python train.py --moe_layers=[0, 1, 2, 3, 4, 5, 6, 7, 8, 9, 10, 11, 12, 13] --balance_bias=false --dataset="wikipedia_en"
Below are experts of layer 2 (counted from 0) of a mixture-of-experts language model. Rows are named router (the router's row for the expert), down (a neuron's output weights, with its number) and show model dimensions 192-255. Each number is 500 + 40 x the weight over its row's rms, rounded and kept within 0 to 999. Numbers have three digits each.
After each expert's rows: a language model's description of what the expert responds to. This comes from a sample of Wikipedia text that the model never trained on.

# expert 19
router:502483486504533463434468523466517501566493498562435470493553448524460499501501549504534550560459507521515491504505455558475528491462497489507529477477519511467457612433449511590502488484442516
down0:466432517480501459379467515534527475522554483484411546391525452558513551525504537463482499572406505447531491488533479474554517514487519427491550524483504534486509527462557556516530502440473486
down1:486451429493461458526525453480523485533460465458445556539486526533577538502494509501440579511504426572533506546486518506439456484570452530486426426450537452513549458485508445520488454532614512
down2:478505572505521485539509556531560524562488532500525456472471458435511544491494528472458556547464494505494511473527459508446490609488515459491492472482478503439417522512531493496491427535511539
down3:549510526470440507475515486598527460436499492516480507478519438550514463435555574482501474515500505532493524552462473580457509510477384495535562457497551555379498500500551578469475501533525521
down4:525476531574466456516510539456470520527414534466523595411515409492518472424522466575483430495505495544525508488479545480511486536467488544432555462446457486533501489465436483467455562513498456
down5:490450434550484459510526497454505506527569533508538487488461439502452492506506460504579532523447556499526545506458533528519575505497495541452462503480544534467508577478474487527597496496599554
down6:501515498569440533529590562559559490463510409478448517519554496469519514501492493503524465440503477547549478529486481525534458514500484493455538487507456579553487500547479468493479530483561521
down7:568504588573515486479385499488488548498491537506484575508522429493516451476572487532481514542514478522443473520496427533515474466475514491526534464501487499553544514515478509456481521450452478
down8:488506482515545516514540409537508444568510473538546521504527581477544491567479606483452465439489532517516528541505437492480562490433521450548419524431464440536481513472464503473500461487530526
down9:540422501514453504481505452524462484599503441530484495443459514576503497472482464456497452509576507482515549557529461512552504486516480492545415530516471438550548520488538562541462523508466551
It responds to: Common nouns naming the subject of a phrase or a section heading, e.g. team, film, election, album, ==Description==, Result.

# expert 16
router:456468501458538471502462448529528523463546543465523473446459493508501584522485439459558528478506498489389508485519501450530476527480476552488550537470415541520499526540461527492484505505486479
down0:530538505486497493512563529498502448575449523483468440474480483542546549563456534509469463451544519477479487415455450466517519517498466515482465531515501501449485487389471517539594573503474499
down1:526459469528458478515529518493491541536488461462508434581460535449502488503444413509490469459530498498461422539505558474548527485499522454561421528489479433510444494560492510495509478510427546
down2:424528541452510505514450517497463552513502510544460517513537437522530448514465490509492488489457486488524578533520436519465502493507451470479477503427521515467518470508508473560564528472496499
down3:537506499526468494442498464495467561601508510456470551432482556415504572523447462504479487524504554514522561519516510511515479467430439557471453522519460481529513422524578491501511509551502523
down4:543460522454449468485472558481483498531467420460490504523517473529478510418567421469522481629531591432469495505518484466513455513549529487481489519465509512486481467466468560425490473483493516
down5:498489561491513456520413539481558497541550511520536464553469587524437480513493546486501524508482461527491498480520414429498513483474519559476530485469556411424538500497498417556491501494503515
down6:446451525535502518463484594564543526480515488490495504491497509506550527451471519426553528424510546480498469495501508480512436490485467463562493511483518468521541473524476606527401528516513482
down7:460576481419626509523547531495541423427504432518527550470524496518556525571489510460491494483505479441452511492533515528467557444540483449476526581495535475493488469473460490504447485447487513
down8:415515521482554493560525562507503499546464470459495451551487464466530511441577486494525472484514502458517533503476537508565445445523515514500508503469514478455466506505488515451468471490507496
down9:521454447490520505517498512493459477546526507448446504510568480457546560536530476495450517511432535483507576468491518421517464512487520535471463462519570510481506553543498465423530533441478377
It responds to: Single letters or short pieces beginning a split word, often capitals, foreign words or names after quotes, e.g. "k|ommissarischer", p|ancreato, Ren|uk|amba.

# expert 9
router:508462443492481437451470538496511511453533544458475462526463516542449473452579450445470518487444463376595530544511559492553459391560545507504491421528507508494506491581499576504481524482504527
down0:548524478452502459471543511497512442537464454465505458500452476473446478527505490464457528540533482508545445502488537516463488556458528426497440526497503493518492509532497446520594521496573485
down1:466519475467500494525489518499541490497487494492451487603490508519523444473488509509483409539513504509486487471502422529530527431500477469490506515440530507499501444483458508497563456463503555
down2:502495547482543452459521528545531445492584522477547522433501464510498488556501461445476481445509519551443452538548495448426494475497477477498547456455521495541560478527434600502447442429510456
down3:506466526534517486474480540507473542563451546503498453488435445374514533484502517530467475494534542624480423524503513469569489514571513604437536494467468490493494488450479516539496521422523532
down4:493542521492478503481554487487514547551469510453504496410446496548551531439488446405453526505504548478485547511472444472456521487476524465545475505527530541558472460460518530475476543538441521
down5:521533567508457444515470512545512546468481564458499482379501447470561527425445523511476486484524535537444561462475511527521508493467416480520515530490535527519562449479417533491544479531498472
down6:506480504559442457514528401439435499558507513555544485549415540531510487482565496452428508435549504397435566528426530507532513524432479495528526560456517534492436506573484422434514538519520436
down7:552575466505518457496481489540471535590555487531529455430504536575546484550408546516534428513497434562473551522447493502480536530503528490516455520547467508465479432495599478537472479404476483
down8:457487459489496506541451431497542470504409454530457415540495499514538532507517505488471526494582446515498437481507461462550540510577483505520494482499509501446507527475414480484575506594499486
down9:499483503545523429492513573501479520528469564491457532457489475530544555498432497510480468529493473550509507560502453593536443515474475498479501498483444479466535503421567555468485554504549508
It responds to: Single capital letters opening names, initials or abbreviations, often in sports tables or lists, as in S. Asadov, R|ousey, X-ray.

# expert 28
router:489514468490509459516489495480419494558528425512465553518482480493469494524527460504489460527397501542526483461469441493542459512447570443541475480459526498468508483500477532517590544519529492
down0:520511482562490497510489536428574432504522472502458524489501593542539538520565534478489438474500548505477482480547455485488501557505497500454543459569512621491462500502470446490545453503490495
down1:488479533485520511468480536549515516554540507511447450535519493500541483450422546544511480520520514493534471477509540502465518537482406489495467588455537502506525596428479488498499462514595453
down2:541522519481454526466490480513459508585484519496452482555504573539523489493597551475468461492532485507526513518518446468541531584455621519526486510477542513511456483504469454544494471452508498
down3:520531429444451461515492453561525536538481558577541518541443489458502468475486450542605483474453465468537529536470532544505540490509506469446519609541492508471506470460515511461569440592563527
down4:502460441519464409423493496558475512533538496568550561457508468484492559487530563496501494638434483474512491495563473528555524474460542497569477458466484509512575543424414541533547571490491462
down5:550487518530532483506478462489523467518511555547492503530561430576508510499461457544546420526500505486495453495442571548521566513491495400444547538494521542431501455479548529494557510551531457
down6:487485458466452463477442525500582517531452487492556463499456480403508440481511485515494462531583542460505472581557477507482511450506544450505539527481510511466534523412473500476515474479490455
down7:555482529553565496533386525482496553465541507438471465415523582429519487447449547531568460448473559608394526578456537510454514532541508526422522497553493524453530511568430561474556545503482504
down8:484482505521500459559514483504503527533504521523474451425565453461494506474491572436515480503497461566544423495459485492568500533473476510578521528511536506508517469458505517513583511484508571
down9:475496534471433477530491511475528464540448559496529441463508543532469555442482467504540499477428508541539442538500441524467499523500537527551498490493558486515537507513507588456464457556480495
It responds to: Head nouns of institution and place names, such as University, School, County, River, League, Division, and common nouns like basement or airfield.

# expert 2
router:463485446461483493467489560498517509457481521437585477507545483491515564425514435474524429471453497601553570516535482530495468520499469475465496477482478468497549523499543467515476470492553475
down0:536469453540459490445490489449472504430468474484558516466451492526458509534548480555478476490467498488555548566550522502501460481427510546490485479449518613464499543508476523502489469476550478
down1:520437521489530465475451503488502435533535484413403533520505540514514548493508377516547474470495425478504529492476489441524483520548535505496432491503489505526493533472469516518530522421478464
down2:472530482505533458524538481468517438466573486509508532503536526547456461502459419516539509499433438433481579492481455536537522575474479533551456486502504447508479506466485495515544527529505499
down3:457492510498433435541547474470519531527486488480474530500514496513531545439456494438485539469410412472417470500507505545537508454493462483526531501523521432491480508490442472445566512513490525
down4:533544480513463507438463511515466527550455495589506435486463492497564506494494565563532481500522585485525536497523530463444445548429539518508481463493523548540543571515479510543436479564561474
down5:447499514394455497520497484495508481466494467476446552528541501474512463474466436474537526496497519497563443546528468481452535531501542500537512491472520528465550503557532469509458484519549545
down6:501462480500478431478491635481545475513499482582551510484547525436538542552484512524468534484501506502585551489486496496503482526455488449366534468486484557516509504548442578529477487490483458
down7:511512519511547470472492484417540506361532566519565492467429579477493450520446490548516470497510528441530537545543522533494461532494492463420498558552469554494560535524510540491520482587548511
down8:546509516506492493449486457536458504490506489510497486457553491496447430501473493524569471519483453503515549525506428472541520544466515576614465511515563525510473481430514467502465585502478539
down9:502541541464571494497503618463529513523551538506485432527549463512483506508501492529528478466484488458521465540448555589535421615575569530557529494496532523510534459518553473555531480537481512
It responds to: Numeric tokens such as counts, amounts, ages and year pieces in prose and tables, like 50 mi, 66 buildings, 193(3), 41.

# expert 31
router:502535537552497496478498475511469471531479519538477576469526527492483453422480481557473545460524499522466494553518469474472469457447544486499482475466488513501528486459446451461485493567446498
down0:494524558508492488422491487488484487449381541489572501473531477478486556455449483567502512487520426568459472470534509541508567474452451489484516527484517496516524461488526487488517489500441509
down1:476578417539578418498516508456526538488462537468477471520542494527560506488532504564497590524500513534510501479519499527521447553568523479461499483478458485539539424493542557531478540505486516
down2:496496503469497516530503466503515491447547527455492520490534530551477517513558494512515428471466456488479478491501496580528448516509454538477569451434456440501468479511492555533566487574525513
down3:408510480579495470561515463465519475484515513524438487431556521508493409510459571471476536477509511542490493503532526519503459562485522448544420512474472497448480475531512477501456510576453537
down4:447584466528450483567552519442498498474528488460437498478508437536561449558425487473523479497521497601556538519486460425509393504512526491457450433525494468501541484419434529529494464459526481
down5:518504468476485506435483427527512545453487521529497459463562481505518541500485485463476493514440498534442472505517392526428479565491465442507437437501482548519528523484457494527497517538610545
down6:414541550495524448492504542530488437516422512486512518471494540469531461497481488518462524482511478542461561500464484513455458521494483470507560527478568525510458495529514479538481455493508499
down7:554488533447426518470495564459551476479491506499541427501498459483467492518510514505564465527496475444490474500633516452565452516508537451400510481627543476530509560490529518487443464507488508
down8:483496575538518494490453413451526445413492482533544489459529426521516444532517482541473479573566519546488469473558457482486481532485430536469438495549474464513551480450417459578496506465494437
down9:527473510491521468504517536541510487465501529516418498431497435508491521501530475485485460548425493504581417484540529480490509473552508526463438512524524461507530510484482487532451479523574575
It responds to: Pipe separators between cells in wiki tables after a name or number, plus semicolons and slashes separating list values.

# expert 15
router:525426489540421514459468602449508518469555470517575523498506522505551524478470521526517568531498523429490473472544578480479454481487485468459520515501524550528544494477542540519488474532501449
down0:582460513542499447498471527402532468524487457600555462491533458510579493502535530498551462527575458542548564459533555461562482456516519480492546435463471505504583505464514552492503513507500516
down1:596491486484523496513480490512511479474509459490434475518485485491519481500523487501459517542453449458496445454444498478515452456469466477492531560451463488505506418544516467406523534522553420
down2:444501447437538514504496514575482492491546474523521523540545512481495467415507455536476495514442455438517474482495475495537510534538509458527429439522474479463556606475441560496517502511508521
down3:549488570458547471546418417453517557530481565554543563527516571511494534494514420490550588563496443481508562417490474496555478500496529445532481535440542501547409466487446514482522509491578563
down4:492539519419520501482509514527591471467467545580535518497457490492452459461534506484502511422557462503503426440456489515514497488478531502484489485533502471485460518477494540496502608492549534
down5:502467494553560515506541494547459518528428498517466444567516503425527487500489524536504538487530559479484498537431391546511528524477541500535410545469436541521491536496430488476511548576495455
down6:517517524440532503503511467580439512548459511612527503484543531460498458482526484554456582494503481480474529528487524498450488494464489622469488473487557511496515484587523487542511492457449525
down7:526489499579452502554471535488388543536452517454501552564533509551464496573488482448548462430515533573519541523528523471481490578473525448447491539518493509495487509514542519407557505511516522
down8:405515509496494548506480473487480526450467514390536531449543516523489503511485457520450522465438537477544469558516469481487571543471507520433480542475567509498502542517441492484518470519480538
down9:513508482496472490546560534491543491489404497510525510473552518495529478473458509490528510516532517542486512455492489518485480500468451474410500528424494474532465490453482553446481526521556575
It responds to: Single digits and short numbers in years, scores and table cells, such as the final 6 in 1486, 2–0, 1–0.

# expert 27
router:516469540476490478503471501504585444515504481423470549450498491528531471486538430483549466517517458477530536510529447527512505471480496507460464477391465531435557503509529482476520487459544620
down0:519517464526474441558531531552543458520520500464496527517510507555458493537383526523551564613560508450456511525468484475422510428524487449440574476504520496459546524572478555464520549500437445
down1:560428423443523417519482443572482489522495537491494490504482446411456530528455489507450463517534483563516549504523438594516545474527493505452506566483514498440550554520448455480488546476595484
down2:515512485466433481496498578514480457461558520500521534517472511530453499428478534489494402479459460526484521519439462519504502524554471450548494547485444522488591502457536487439500512473477553
down3:470515481539492511558503597458563449548539597553512542490583579496499517520562539464555505504438533541476525403541448552552515509459517528549485466514428442467535477512560486566488561446512526
down4:549487558456542452490464472524528494493517558499514552514451417494524480493498536497484523534481531553497523516470546590553510485474512537480493545518504536477568514502450481438457471530495526
down5:487516446476424512516444546459530400458470496560461521495467478529551538490479487465442517435533433432494507463537515428498465471445524507526537509523464513512515461592522465412542530546472525
down6:456491480538472546523448475520520510497500442544504497507499505476503431530507466478502487529573476399572518537483454536452566428502474571520576493481479414509624498545545466495498531481544487
down7:508491522571497491472482484510505471547543468488482479569442573562575431507445462529513480452546515465410492532570508546552455488529534523503520441534428519528492507507462415499489430490505435
down8:529539514595513566414461503598522489499537527515502469532466514551495464484511458501458487477466501547571539558557488432507562498513522531491385532483475503582571523475463453527546380430481529
down9:525531562521529486471544529445459519510518451449531559555520494469491534452495489540458448498500494534498552449546523466510512524548398516537486527496459549571515585461532474466446463473512506
It responds to: The word Note after an opening parenthesis, plus spaces, units and labels in tables and lists, such as m, kg, %±, record.